{"num_hidden_layers": 9, "hidden_size": 256, "router_noise": 0.1, "shared_expert_gate": true, "norm_eps": 1e-05, "qk_norm": false, "attn_scale": 0.125, "init_std_up": 0.0391, "weight_decay": 0.43, "decay_shape": "cos"}
Below are experts of layer 4 (counted from 0) of a mixture-of-experts language model. Rows are named router (the router's row for the expert), up (a neuron's input weights, with its number), down (a neuron's output weights, with its number) and show model dimensions 0-63. Each number is 500 + 25 x the weight over its row's rms, rounded and kept within 0 to 999. Numbers have three digits each.
Before each expert's rows: a language model's description of what the expert responds to; "raises" lists some tokens whose logits its average output raises strongly, later layers aside. This comes from a sample of Wikipedia text that the model never trained on.

# expert 8
Sentence-final periods (also )., ".) ahead of a new sentence, and hyphens inside compounds or starting list items, e.g. runner-up, assisted-living, UTC-6.
raises: " They", " The", " It", " However", " He", " She"
router:487469513503472505472539539491520503522479453502469501516498517479530519497501508540452530519483487517485519499483510520501502499468542434502492474494498517515518529500513554473489515494478496
up0:522545466506482510515511481514472505456481488482474499528494510531525575549520474520486478529534497486510489489481506537520525459475470544474510503493512532495495552471503501483480505495472530
down0:517464501487502466542531497462526476541511492484498487478456494478487516522504445517465515537531533493508471522487472475513526468500524503537518507476516514488485487559507502536506496477573536
up1:504536506501509489481517472551519475494441511529477494495517538514517551488476533483517516451474487523520456468550490471477506518495492509551522520508544518528520497551510461446531510461463487
down1:499466451505543477477518468520493525505485492490497493455488539475485499510490504438518517456470532511525528490504455489531485492502526536472495547537497552487518481459520510518515469438479472
up2:477488509486492532501536459581499505518492526491476533480526484491483515471504506485486458464499447504543479523510507498495494455507512470490496493489506512540451501519495495480491481549490523
down2:487493523484494521477491485511518478500521462499502510471493481481526502461551516520476506520543495478488497529525497472510484463493521467498512477529514506476504546514506520493503488508535512
up3:505504548473509480505482499496493539514523472492446522483521503507500509531545509491520513535483510495490505519469514475508467502492480497485473510495527481503495489475477505545478449520518521
down3:522519513455532480497466515536520526496488510518496542514469531554529491488482470512484452537456447509512475492532470541507482462495501457495506496546457461469534520529490515523516533493506494
up4:518479475507549519500540501499569513472525508502504501481531499478497475508537483488507470534499475501517501518510482528490521545516456515484496527507545464515476485540482503519492508476505576
down4:513497505485534476505503509465514508512497498536457481533514445482512457500481519485503569522516476528489485489502495537450523435516496454495478504517431494549506485479526521524530521472490513
up5:519505503534502490488492469514504490514521484504501513471482468476445554492484515512480499472482489473501465519501530530519465501516452509504511560512491513493460477507499459473488519499468501
down5:546463498499495478445484498541506524491509512508490526488479517496508502470513524507515483568505498488457480531510516481448462450470497477533499462506458500462519494480514520513504528520472542
up6:550494467489487522507472501486490484469505468496462528511546478496489480541504467504515444546521498537482524491481520511500489553549499484482512471497493508517516528514492523478532520503510535
down6:478496472500503483488514533517523498465493469513517521510516492499507500515502477543463463490455512474497453507512527462468541470504452515511535525497519500533492490472470513507488458507522478
up7:500525526531478496536511499499460484500474506502555531518478504491540484483512461520497491512485496489486526473502477443507514482513492527504487520482512518477537493524539508505505485495497532
down7:511485553497470482458492494495506504508540521537460478523560507509504510543498519549520470483538493518477490465485525487506489523460507510545493491527498465480514494458511506509497504508499538
up8:530536464439520510516490472500523533486524530518526497459490508487527527487463509477532483512520482479522497473488473467517514494519488505447516501469465472488484530477507469494517561534482523
down8:440492469511472512510499519518475515469549511491493504520514496546523527512525520485466471492479495524496490497488481426508470527492479485492515493474492480465534480540544496472481526526521493
up9:502501519499485480493523542458523480467537479486516492541524498520522518508541481463495490499476490502545450491489485540557499485490537515490499535508505472483493514489521489532470555480486539
down9:492490506512536481507514504531516510490474453516496451510499520500505486489480450503492486524539505522507488460483525499549492470435485562522475492501494567462527522473513501487458510520549515
up10:495542527470506524544524516502546490464514502525458519441525486523512505520490511505491487499475504494502494489463547493511495514497464526516533518452479499509458530507515496444534515437491510
down10:503471496534521563530472482518532477488505487464479488438501486490506515511490502492518453491466510508495474534482501482485483527515475509434484475541466559482519513509512539469513504499467470
up11:496499435491523546521470495512546505509542488477506509448493484517531499475509514519494525529495490458523516480462470481521504457477532498467496476484468441519470496523500444453508503530484536
down11:479500498517485500482493500527514475429522505503486493519483482500494504473497472473527455511518450565496502464458505487501493490521516491542489490497494483511485507505508484476488517515497474
up12:526517462497529486489561508560512523516501493508518500532543507488496486510532510475513468502510477505541520511529482531538526511533509486524495515454584493460513506509517541514547533473455484
down12:495492501490476581505477447493503462492518509513555508492525511529488560493500490493535540467478576498535554480507530517489486494514485551479490494496526453510511506472483503554495519453460456
up13:506531536494489482495487508490519462470526530520515518514539493513489512506515496475476510509477499500480451483522537538476473492504467536463507493480479478494522533463490504532489468512507494
down13:468537499506531514464411547495516522503473511557512483465462508489499547521522507529518468502454495537472507467483519509529490527457474468499493518443475542496497592518502497508521497502505523
up14:553483497499498548510474491502543502498488532477470491472509439518482507443500516489542457490472492486476498480500492476492491492573512548525494454479481435488463490482492469501536541450517516
down14:527470542508454504540514534530488525509500507488512489561527478483486519477483517499482512520421443474463511505510462494497448512547455539462512507512515493503491471515502492498522491508500499
up15:522548472517511526482510505472491507516542498480510496478448520522502534559461512450513521478514487525509526491518506491528494500493491511514528489517445470481491508475459497491524502523482513
down15:488513464519463489556436496478544483493477509544479509467475500487516503525492491508489474548478519512485547503499508511512468481547447526503483465503481511476474528525483484472438465519505499
up16:482543508466493508515507466487466496466490462499476487508554465488510471493517528528485512465503512467500492491525529478464480515492442477490497515484479417503503506495522489482525529470473516
down16:456414513527463474504490473527515483511465487493483496540503500478503529502485489489494456506537493477563536493509512487519509518477516524507548511549493520456515481522486554499501521455532480
up17:519479459515508539471471512511510480557492520513518628498491484501498501516511491513520468479520481537492527491495516486509516502498516490503538510475493525500480545484554497517506498529481472
down17:512535502503495545499545441436491504504531481509484523468520521558529497520488495508469525479561495456518552503484502509514489480558497479493493457466486510524515494495516492512437510526474491
up18:509505519509491515504547526506492553491484500489476515460522433476486507481515496454488488482511488459528501525496489516521501495476503513533526525468538509527518493515500518522496515493478522
down18:485464517496508504498546494529497510508519535505471485517492491545537486484529505480459474516505493496517554473450479533501525448463501482529487473504487488502547465504458497514494515504497489
up19:478491533513496487490507527525502484470520492432537488514465498508492479514534474513533486504517467473484496537521497527509506509555456472480521509474459429507490528508473444553506503513505511
down19:499527501508511506510471477516517531513515514506475529491517540467501524504485489474565523503467466496523511533513519541508518515482463541497496462498503490496496534505550469501543488472514476
up20:549533475480513552453477521530481465524509512501443540488508499563451530494497503490491520504532473540478495476477493501518490497479489506506498479460496500484488524532551505489532468456479508
down20:503493509491438460534540499495503526493522508528486545514502481505492479475475478557495522538541482490484458508466473488494499484490510496483507524549469455509474499484499496508528494556518483
up21:527504461537468459508514467498569487482504529466524507493486491542475517487495497539520503493480517524505512505504520494510468470532479529474476543487494495504505516466488484501525477519495531
down21:453505451494533550503459494465498493488516508532473504505487517537515536508473529500537464530452468518476476481552518511503535526510481493475438515492491561485519564507491519538529486495517524
up22:537514475515509490520502526545493519511487514471464479490507455497519491499462509492486472505453510510506496455491471518504512476537492524457503491489506499467504502491521513468506543464443503
down22:425550497460497490505506528477485512530543493537517520497510504521490517488485504519503540540501471513477489498562507458500504524501497503511529500468449498518484468500463516510428497527507511
up23:499511479544494511483460515535532477546477573518523514474502515512474505505478534468500490455493474504498524503488547510530507527494511536517495530469521495515539479519460495425489511517460469
down23:476503499502528510523524469511562482475515513490496482475459490461486518507498498499544467502491502492518463508523489472490515486486489471481501454492508511516498507475520519480537502487489471
up24:511533466514506498511467465496524513465497508453533511525507522519477498515508437496485517475516515493501450500532476504525507496525485512488459514500491430457503476517486490522491516540491548
down24:511518511495520500556472541525538482497493545483498497502485513517479518529491471529471501502539506544470472484490524501525499517530522521507487527489486514480470539530507515481507505455529483
up25:493527548492483532493547548510513505496489515505539474472520518510511476523476519507502487482524478542467471484491562500477500515522518511493516492497530462468481464488502492528553506468477475
down25:493498504471492474488470488528490487514462526533462487517530459489545460484489522572493505467526542510522505497517440520482543483518548495528502558464483505493506484502483543468501462546450466
up26:534515470520496526499556491477486499507500550514521540519508516525509478526505512514512490506495455478532541482483512490479479508500473539467501517496555482510540533526535484462520517472505498
down26:501539488491459493515506548531486481479492445467553498495558509549466507504460483491494506498484514476536503498495507446502501468515497503502506462496518523473535483522496525510488536486547460
up27:592479493504515478501437522487524502515513481487555542534480512501524509509496493450492512498534488516530486464473529496501476528513502495526510510500531499457506511518475491525459556518482526
down27:506561526488468499516505484497462478495454492513475487485492502590517506490507514455490501467474484471489466495534499504495442484458498468509510553518513478543503497514523509510517456481498478
up28:503510504525489493503541461507496506537511471516538459520491506587515476509481475505518499460521485503519471499470505468498470562513515495503486504493525513512482502483486493514493508468500469
down28:511529507507503502490486499492501513497493471442510516534489493463478461492479501496473501553498500477526512504510463495517500455466497481499472469494497504481531494494453535502486491508522506
up29:526500510529490525495514538499488528541508476489477463521463484512518535508447514483524509473491474520500477478483522514452507483541495512525514469506522466527482508481450529539509461485478490
down29:486499520497476483509543482490491515476498525522524433536475494495501488504455498499525578499489500518492534500509478498513535504513524562495479490520504533502468543519484527487483509503484517
up30:474510488434503496454454491478494509456503487509471471462507463492517492524559457458509486506525517523430510503483546529438491508521511563456512456481507487466539513498516499562539571523502546
down30:506467532479533479486470514513492423492499462491483512481482485486481527495519515526465489527509470492488476502490532480554492483471512461508492487539488522518491483483469503510459473486526517
up31:482488482503539524463498493525488550552538538509539559477482512496492476477447506508490478516513480545516484498513480495509485496539504509468490480442503504513506507511546482477531504520490485
down31:503503485482517532488512453452488484455518517485596502492521519496489518491532504500494524491499486474489524509499514502478533489510491490514507508486541520527458483465479508524537500489507503
up32:512486499526523516475521522475518512492529510512533511448498504502511523482480453445505508451529499490517486510492520524491516454516472514484502551447481455465470507531515459506502493493490483
down32:478519456503501490542544468541547508510491500511501514467495495524529496511511485520460540528479513514463532460502522485516474509469506492494454484523517481464488544508533498523450518477472496

# expert 15
Word-final pieces, mostly plural s, ers, ors, ents, also y and ing, as in dogs, Doctors, layers, pregnancy, wellbeing.
raises: ",", ".", " of", " in"
router:472531513500476483516524498466488481469494465482501560523482508478529448505454494510500502487501467510522478478464509527491492484497476495511503513481477529523507529565449499495506481495493532
up0:494505484487514520546512524513503489451518471524488519492532506494543470513514487493511500524487474541511506522473519469468489447537508497458521531472504512539474472510537510475489513499433461
down0:492534461507525469461517498464511475499459534450471478501539490495465518470511456535486505541503531523483503481516548496509509511469497523568483522557492484549477520455450494498525510473474506
up1:478481502498535495512517438517484532521482502492494527492466489496517495507519455474528542461527509545512481495518529462498518467516483439479528540508510484475530485493524487462473514519480493
down1:473492474527518522503495471535505522472513463496505488506508481505471486528498512518488516520451510516499475488534500514475481502515463531512477508510476503517461488501515553472508509508488490
up2:506477502523513509525473542508503483474461468499489495515492526453501549507517528470477506460478505526498507539486490515517500507503530510502497489484513510476473492507489503510481536499452504
down2:507472518478491536510493489540528475468488508507499545556472515508489469495449515476523518494500537548494518506511558488500521471507521529516508514482529481509529556484504559500480504456556541
up3:527471484483525511478457520519459494463504496501479488513508475487482476464501476489481470464490472508528526546508525501513507520523491551487516489516522473502492478505509514504536502550500521
down3:503477517467483541442430506486521485475523536487521544508536516512510512514491517499477516520478470492508534510484570498491481443510502525515493498490489499526514494464491501532471492504495464
up4:516486501498524524473494501516473491511491493510482525481533444551454520500505449501465485484520516481503489536485522501470514496542434498455518478512454462498533489475490467516466533529512500
down4:561528483542499494484479487523497574534487516510489545532481493478438483480476482514488498491527514501471488531495471508482524505535524482512496501498456470453543498468490518521463502515547496
up5:539550523522518519472520505536500478526492545511511511499523484521500548521514477475538511462500489494490521494514502523507525495523520490514525530481528506513527483505523529471479523516492501
down5:504489495499464483503494500510521479527519499499515515501466510508493506509472482480495450560498555506477536513483504492468480511514517488523540507454452487530492504506546491497548513488465495
up6:542501494484500517532497423532509509487478492513468499518510534512508556457514510503479522546487493515479547477462488500505495489530511476486542501455504515534516528480529506505486524521505557
down6:437538515537468569505492499521488489469491486463533448514518502477514475487516435521502537517477445489511503512478489526495514559549471487498536461504499528490494508540466512483527496515513472
up7:532546529445503503429483468504493567512458504486539478480514519483490504527508487530497519494501509495471492447539497531516475528540469519505514542493486499480496464481493524465456510469507527
down7:490480477492534510460505527502519465490477457525506496526520472487474529501473529529495511491487506487543473505547503521507485534489473512518513548512499513539551519480506478480516491449481559
up8:536509489517497514489522489492522501479449524480515530465553512492527472509516520515533496472500488506535517493516515502477497518493486491516504506478472507477547475492495520470491510460513512
down8:524490525449474512484545513503478480482517511481453547532527498570507517537466506547478505514532523505515489547500489496497507467541533503506450507537482476488540502499499493529573482471499524
up9:509474552492502502460533527524489506516490538503543540483483503512489525512531497469482539531522487510515499476549493539471496501530484486512494518470542489445505527460503492466482530455448481
down9:486484494509550495470482507506488500489525489507501503497532526530522498485501506473490511504438503497478482501554478482469495518498492531519465501487540466528504461522473513472537496488509495
up10:513504532479511487496489534549503520511509514473504529501496470516546511492488519528483538482524500505514499463495543461492443529500532538510508504455438512471508496486491472529488508493460502
down10:512513526484534532517465520509536532502486512474492523456527505475499527514459454484486517511489477498500453488435481514567448491506509449475537494509470470518510493523515521508474542531478528
up11:489479517508507568470510540559491478490473508501507487491483465534509520473489522546526500497495458429474540457523469453480484511562478513474481519473478483483479480499489491507543521486500490
down11:507489535506496483519481476538476493526488474538474505454498523531482516512499514524501477502514521561497530515508482498460476484497501476501531482501533535523505489515521476546538554488484514
up12:487528442498485504517508530488527533476545459518523438525524473483458536483502527462498494472493455486553506507511493495489507495496500513444498492471460446485483515510555477472516505458460495
down12:536508534467475522503510455513494519512486499506466494486450516453520462530532531505480499552506537474511503475448531496541452485522503478498513525500508484507509479482511464507511483491511507
up13:507527512499522539459518496506503486501468469461505489515475467504522475505508447530534500490474506490502482476503495487482459520545477478490516519500480480530481530493497492529467546529489496
down13:536485520516478428498502499508463545474514485506463478476473515530514476483536495473492472502556534488498514515516443458491525481512518577524536492522482456514513468490519489519516517464485510
up14:469515538467474476505534455518527504499458537491486491459497545550480505495511473459536510512496485536481512460516542503541489469539514579492524494506463505500534507505540487473521501508491505
down14:546481519436470490495494457479502496511479514490503484524520482493503434507534512505518479514500496479475504462483518472559457514505516501476518486496488479493488469488461521478520501526511534
up15:464496443514512545492507447510494517463466527518499530492488510503500503495496479548506438523508479491535500544502509512519502537557534471497498451516475473520501519434531506496493531500514547
down15:513545521542535498472493564505473525517474460519520518479507482509455540517544496476503470472540481530473510471503499535483505493454522527526469461518507426492519507523497472507554484492516435
up16:511505469466518465483480508518484546472501466521512547499482444483496552461486475481473471494492480469537513517495523514524482527508442530525489482515494527500546522493503467482519490483487503
down16:506502512520508484494469491486450521477493532497505521498479510483516500486520506425495520461502528518494528475499464535489489528503520499509477517492538498525476468516489517520451522457522546
up17:512511481483506518516509462491510533522495495502517499501490464542489525481472534508509500467544472443481469521494460496491522518513509490509484486468524440462560510493502471477513492507477472
down17:521481533522459474502484510475477524502522505492507508511469534498488472521542543478527457533490484494472531492454487485489497528501507505460496497463508530511499475529503488509540509512521482
up18:525497446480517466531507532477540525472537532513526501468498474519461517491481509500473493564480471497468487514486492510486472551497457495473494520464466508469544473463556469466493496509505467
down18:500457499511537506504509455423534529511508491439495474512496531502506500515483497516484505483489495452499490484484507488536497489453534498498535472496508477489505497548458522509453471547512509
up19:544533493440489464518461461503511497488503481504522495491513474478473515490484515468521504523502487531460461534532509513457451511520441505471519474461470514502481496483514467481499499495511487
down19:538478491512535519466454492539518515596488468471511449508499496456465495480506481475525510520488497529468486470490514477551451512508523484468505536449488481500483538483492512531510532519506483
up20:484484545483525503470485496496530518503530486496489516509495491520517492498506522483505487468507468467516515542465522469515487521497516527486486526523488473487453509528528515522517520527491514
down20:504495494488511478506481530489479484493512496517450510539487505509547451474483530492486489510524500470538506543498500484536518468496478509569509483489473495526517484479466504515480516511505514
up21:523502520490527471499479475492488502506550470504496536479467474527518490545487502507508504452523462518478507471470497478517505544504469464514471496492476495493501520461486509465519509508486540
down21:490490514467537471513505456530546535504506547525510501507502488498502467499493505461515538519465501481596466509498501477505475490515480522520523494498531457515492518511439545540474514514488515
up22:526524569517510506482538490503490530454529493467535502516501493467444519532462534517519490494535443515523432526476485483508470539532449483469515487502510459507486509501510462510550512463473482
down22:478491516462515543505499521509491492492495503514531476506455499515498483500501463526493489521509531477530539507475518492558553505514465513481525463450492514508506499498529495466524508501457498
up23:512504510486524511500501471491512473506465524489490496444499492508479507534498494494484522500553491476461490525489518524524509518510507534540516541462476501495528497468503458544482505527481504
down23:492498536456497540466491492467496456476495510507493538485520526526528514520479513501494439509531523514470528493514505453503514498495494535490492496485565554521529530511488489544505455469501481
up24:505488468476511514449508503489492450534462522514469545461480520500508517537485510464494547483492483512518493512477542481507500521497467482477490451468540510497543513459495479492506522523491544
down24:495493477482527518491466462525517512452457492527527507466541530523460510535477460443477505488454486503499510453473529524446506506518525528491464498510521510499551517459503526479527518506461483
up25:552519490492554500483495509515506497483488523483490525508487440499491500478589517503489492476497465508534519509466537489528516513524521544471468515529503514482527514509507481516537502503514526
down25:477473513514482503522485494499500521512525529473469524505485512487490507506511546515525486523492501493531527486475513485525527485498530518517474526474490518475505490450504510474501522524507521
up26:529514515515515477501480555504519486493477524503490457500516531475539499515476533487499492473501486482496527518465529463527512535512496527486507551475490475467510520486538524485521542515509452
down26:491462472512475513511500481512519528507478509507501526466517555488460511540448533518521513500512520500553492494546524515485476475460493517468489505520503511503497497504524503458504549499509515
up27:505459483485512505489484496489521530475505536498495470500474445528472495502526500469521533473488484511488462501521505498497506523520502477447491511482491517528481526488478464510499517512469477
down27:524526482422525488530506499517505511490456478532492475477531543511477536494523488467483457517523477490506481551498505518439552499496500467467484515483524543490526470474474483495491527507534526
up28:530462478547492512539503483536497505538491494496513480471495503548494528505482459481467486469494478490522440464529512528458475526536516498473533536493461487523494483482512496521484543520493509
down28:434510550486537492492481482498538491498468488496508502497538527506523501527540502471482511500471518498502566469517480497511506501482446505491487497501496494490533461497500532476486477449521489
up29:513505492475527555445527515510575485483495454523473502423525508547466501521465522482507467487523484487518457510473522488453461520486451500470495504488518483519478552480458522488495500517481506
down29:463504483480554473469476512504505514479487480453481498486457517487440503540460479521501520508494495517452472532475520516495544492534493505505454510492534525525492514475487473471519510463478453
up30:494509455508485554503520470532534522496524522464490496484501494478508492480466513501521530474486517474470521553523482472501484463509493483512523487498490442465524490502491479520504525479500489
down30:485451524540511505491479519489473519492489502514504473508482470522517512461514479508515504518462492478503491505497522508486524528517514517534511466496491501491543498487498494472550491473504497
up31:509508470461495453484547470491502453507464490500488485487510516485490478524488462487499509498512476522526500512508510522501500514545483443491492503465501500478485500521497482540480482476490471
down31:530484519494454551479469504470457471527498493508511522536507470503525465468546503512501521490536497491492500465524509505505504479449516503509489441497521520496511515432489470473483547524467506
up32:526529520482536524496518505487508510466495477499432520527520489505470480475528502470524508499475521515515476518471509479468444523503500496473498522500537521511495520534490496522489507504477516
down32:494491525534502506503514528538478484517467535489458486544492489511502487506481524542501494516502499490557507494488487439442512529484500502508535541514538498502524526494517483487504489479466480

# expert 13
Inner fragments of ordinary English words, usually followed by a suffix, such as Rev-iew, ass-ess-ment, desc-end-ants, empl-oy-ee.
raises: "ed", "ing", "ers", "es"
router:524519522476467518488524494594448515518502510509520469467480505524493491477525475482504497462483489493522501517527526484505488511518488473451507484509526474467504502515504509520523510491462505
up0:512465488483490455477511532495536470523498475515441511476516515471525519542501492441537470497545497530485478473502535468475492508486504557521486465489475504489585511491464508481516496525472532
down0:461476519473480466515536490484510513555525475466506505464448562465489519462501442481515524510521498512499483530520533528475429506478507509520470430490469516539489511474492508488512476454488516
up1:497484527467536482489525494533537437479466521456510485535515516521519551515496525493516486531530526534500452510485533492518541476517462466531525543445511534469498485522524478525479498491486495
down1:522494509506481496492507472468492511493481495499492512524518488505531498509507479491516478486500471543537486479505530477491481515522495483531509504529477506495523501521493467523464454510489539
up2:489503505535533477524498505475518492507422501492534496512495498500510536508521495489510486483488466485486503533538546488504497489510515480473480513519553493468479484474507482528531482521486539
down2:518504449535491486499451524476505467483481505498538532491521491443491522481482476523506508487544525505519485534481504504514485517498527568485496515505491476537523527536495485497493510483478497
up3:516530543493486509453519498478496467473516513497520492478492493521477558486505526500461503481521478504527509515503515465487506472490497523466503505498507496527533544510479522476478520460481495
down3:487471514473488498509552475509467528484520480517527438472455482491517494518478566508534501485505535510512493490459485539517511500511490522481494511484517530523467476505511517517540475466487455
up4:506497492519501508478530494495500508530499541472520516483552517507553503528463525539461473511486493508548472554505493514470515448500461469490495445487465495516506514514540427442489507466494511
down4:484493502475522517521507535539471484495526511489493503513473508507519504505495512532430511539504473514523516489472512507524545528480501507483467492502496498454498511533472534480469498526475502
up5:456521484490503509491532536490525503494503495472477522491472498513492525479497479517498541475492466431518512518493496469510486486536489479515495522499527519523495528481505501454445554504486475
down5:498526490523467488469540541466481479546499497463531503497461471472527466518485558514497498548492520512520488464485528536519478482481509523530498502514510508509464455525504530515535522423488527
up6:495530464516485536490467518493486534502500478488490508518511558576491486552513485549518525492516493495505493500468516510484496504526485543523463508505510492511539468466484471467506521500516507
down6:478513485487538458550526467501464507502482538499464516524504465538456517456533510482496491500442479477521517533480492511450472528512548477509502507528478498521518519503469509510490482530516517
up7:511523535491521545527528464501514466448516532480505534506498461539563497468464474538525474492491515502501464566500477438460457482512451519488518556487503530470493519522491534444497534498493488
down7:470516526523459520526554506464513494535545501505528478516482492503528541506472490507490487461514484520508505520517463444506504460496486560484504503515527498456482497524491491449501473529475480
up8:515469472531499472484489471520530527524482524494507489514504491458494528508574475491543448537532500540485491496511524522419498489498496529532484510468490501534559515457540508480516502471499485
down8:480479475489525473500512522488539515503532502470489476500509544512487526517542543485481480500511542518512486470483476484499506519500510487493493492479516526554470482487505527504463459467450503
up9:523546503526518545470555485518527506483471478464479539492519551515470481523475461500525497510464523524537456504435532522518481459481520512494452504470514512457484486507497486522499451463507519
down9:527519486480513482505471481475502530480482480464456544531457500508538475510466443467515496524504507583479541496451449484506507505469486476501473500534476505502549533496515522461496464515467507
up10:551524497502543520524499499529476504505453490487520481441539538513498487531532503516515511467559463487525522490477499501485509478479479458472502498507534524510498496470511529514520511507450494
down10:451533514496487491484467478490489528498471492481482518584485476517517489521510487501498508529489500491524502496490521487509484537484506537503518491541519460478508462488484457492498478538495517
up11:499495512516535535494488497487528532469512514492489508504526486490503551549559499509484487461527496465507497518492482479473482513480525501509477512487536523480486499501483535496456513487435506
down11:492518504516522489481504497446470545491489509493511477508508474526515475499480543463497500440495478474506487523494510495529471513494476499511524491448496528493505472469518535486529520510516476
up12:506500537516492513487513549501509467489512451484506497495537487500503471521516493481482510500510490491509466517537502486507472486482483510554479502465493498445461520514531486500503528489465512
down12:504501490496493521459457452473502449513522519466516490496512476529489517479511518436471481510460548431531522482549486498504510506514524550476494485547500504476531514539479494535522497560507459
up13:492503497504498491450469511532524484456505487485494488493554492498484461531514451506475474533478446525499456474508505495491540510498479509472525475489491510475492490485502436540504504485503542
down13:463501536534522463508502541478465504494506468518542491509524547506496494541515531489462503509537507457480489536505469490527473481506468520542466536481501537494490524498499535488478504524553514
up14:477485466533479494450491531524500517456556532483530529554508494454521505489563525491480478515467510492519555502487510492504488453507492532464500509478476469471552510479509501513455486561494537
down14:484486518501480474527485513533507469533489516502498506518549483484509507494455519485484473491500511457523496544497438522519470488460486497465501434489535524505468515513537499509474486495523482
up15:533492498514505492514497497507486458510525468481495533505492450473497524491461507514509455469511536497518508549531501509531481517501491492544492525451431506437488523461506474458494525489535493
down15:463509504440510504482512506481506467494446475472486514503486456521530478481530506563512492439493489489496470464513530497436542467526501469491496466478509517503484467519507514531529526494480518
up16:558505545530486486493478513558522535452462470495494520479523494459491471539473525496491492551482512512503500484500526519477492526518466528560438513511482516498450513524494479500420506483528482
down16:466504506500502481570478534468543539492502474495480525475511543495502499470504510504514497488509502482505472524542523543488486517513482499493490493497497540475494522495508499474488503530504467
up17:493478528536509496477484488509515533520495485492484506495543472526499500542533458496528428515496489518481528479469530535484501510494476491500520505495542447494542472550480497513485442524528538
down17:525479500521506558502508516489465515488493492462459492507521521510482454478454550499483475563500508436528463513472510499459469497505475511493492513523527498513469506518523485505494557503511479
up18:547463494482500496479451550546558501491475495472482499486495467478557533505533498454507501529475467495490518481494457500502493513535507453470543539501444443459511525479524492514494520502499476
down18:512490502439498476533492486514503480504498522550503513540499483490484477518473500496472504488491509506446546502526497521479551495515481512548483500539546528483495457517500512492510519501463482
up19:496487520491505520487471496482503516503482457481506522543523482499459494499486496472498517516541501463555492490462518525448540528518529532487474511490501481470502501452500503460511512533488506
down19:487508474476519484503482507527500506520520519532498459493518477507505485493523493494509492496482490504478516491498547512445503516452548498496490551510449538489498468449471513486535508512512496
up20:515536480573484533523502475455473501504505458490470528471508527470501499513524503530507491493518479507520452525517556507481437509525468517510525460516492505498514492459470547499487524519512508
down20:479509481488532510469484510492507527523475493460504485479496527492515491457460488537528497457496522471519482532503475488470537473482441509487468546479506601464501502540508537514481489497478446
up21:529519502513524479486472507495513553520496451522471520470500491499503541480508489515500529487486482457491488442508503454490508491529487512532533499508511493474515488555501513538449513544509509
down21:496517461462510541493467506489511526463494525534507517503528477473525517502515515517519522517442492487477492503482524477440501523531527429499516537491525481466483509477531502504537477460517522
up22:481489514478554463471494446565539506471506530499503534520452506499469535520514513535495408488445502492516462495506509507498522489545512504528508528477485541512520506445548485506504526482473482
down22:520532540510517512547490487532489486470507488489496436452525530508472509512506501507521500485503474486488495426471458499483412456517495495520534520516463532499466502542485516495482492544533494
up23:463482465518536515493534544478524505491477535507515549474493454542511482531490493511530532449507493477482548532455495493511475502491515498496517551519526513546508492502515438543519576517499493
down23:501488494483507531501477473467447512503506507439458522506540488475457555513479470511488521504524487517545507483504493520494504524491524479479492476475480539532484486504516467487528519552483519
up24:497466520495551527481513520467523485465521486472522529471455479516475570478512522499506513474520474457518472480518482512517473500516467534476496469509474452493495535504536499480527488461521529
down24:524494498450503513472492534462484497491533527476504493490522536504497542444480496557458521451546444469476506555509458440517489473508530474478502479513497498466515520505498486470506506487488472
up25:519535523521481491472511496452493517482482457509489523492479514482532553503494510510462483560469488490498483554510500503477484455500483477547495488534489530485486507461498496517497515502495533
down25:406506453500513440511506469519513487501503497461516464490569517505498513481490493457521447487490498527489530492529500509514482528491533538485495483513499509486490528535517539518493498482502556
up26:500510499478503495507503488517525494508525497516479501498505486531531547484540495518495472469488493478523504542514534482514520480495505506470514477512476473477534510478480490445496514507510489
down26:486461505478535467530548522528465486530515496497483499489511493547516522485494515449529533516491504519470527513524532457502510490491525477518524453420515555483516504463505517527566503525527480
up27:512501472524529493485504507490522489486489478499503495481459496469461525483467532470522488464483479447515508548487487505521479496510461497481520527438538494517467516521504505503471519465465482
down27:482500515552483532475490517479528479500529453507485504444487531477479529475514476476499472535524490465468505489516499530511492552510505475481506494466518426539519500480503530507528517463471449
up28:546525429520529512497505525506481533479505460486504506497477501500502465548470456545487515447481516507518523496522489516493467561478503505516481510519421530481470507515447490491459536503493517
down28:455475504504544499528564492540485497505508542510516479505466476540486473525541508482492521485548489484542495489522469498480497540464488530546520437498501517526529442510469455525539534470497506
up29:476495482512525477477485510503493454480504515464479541512454499552518492505512510466487526525507501501544492522503466502506507493555509556524511513507519500536486494456487475495466506545498522
down29:494475500483504509486508461524518487551531455497500520505512537501502542504528524509489510480533525509511496506550486499503490492546456483537553500541528484521491505509477497513511490518534462
up30:516511495467523515494492478501516509518468486528492510526493508513503513473496504550537506432545460484502489509512497493529463531520481501519544463507452521459505536538446504503464562513494489
down30:517480455459499435497479490513531493486481504499494477522522475518513470467505463540486451497494477542492503492503519535523490517503491490551460480538428490504477512458447504470515565530532527
up31:498523509518477495523511554498494536495480470468510499502497466528524533492466477500484508470555498514497494453521487504529474549494484488480502477468513510509519478485499518557454532492538506
down31:524510499491490525525529492505483534469499503506498531480427522489514493529494563496486520507501538488486492499494530483533502465459470512532483479513473506495485463464483564511540547463494491
up32:511520481509493541513485520502497468525532493469494555495498516512503490552545484503524497486521503470509532455500455503523541492452480522522494515502530529526497497500490480488486498491511460
down32:469482496509473476488478486522477470498506512522527527482497518487512497485502497485466499503496498482527462519552491545462519512481465506474486516526480533538473495518501480485484468518516507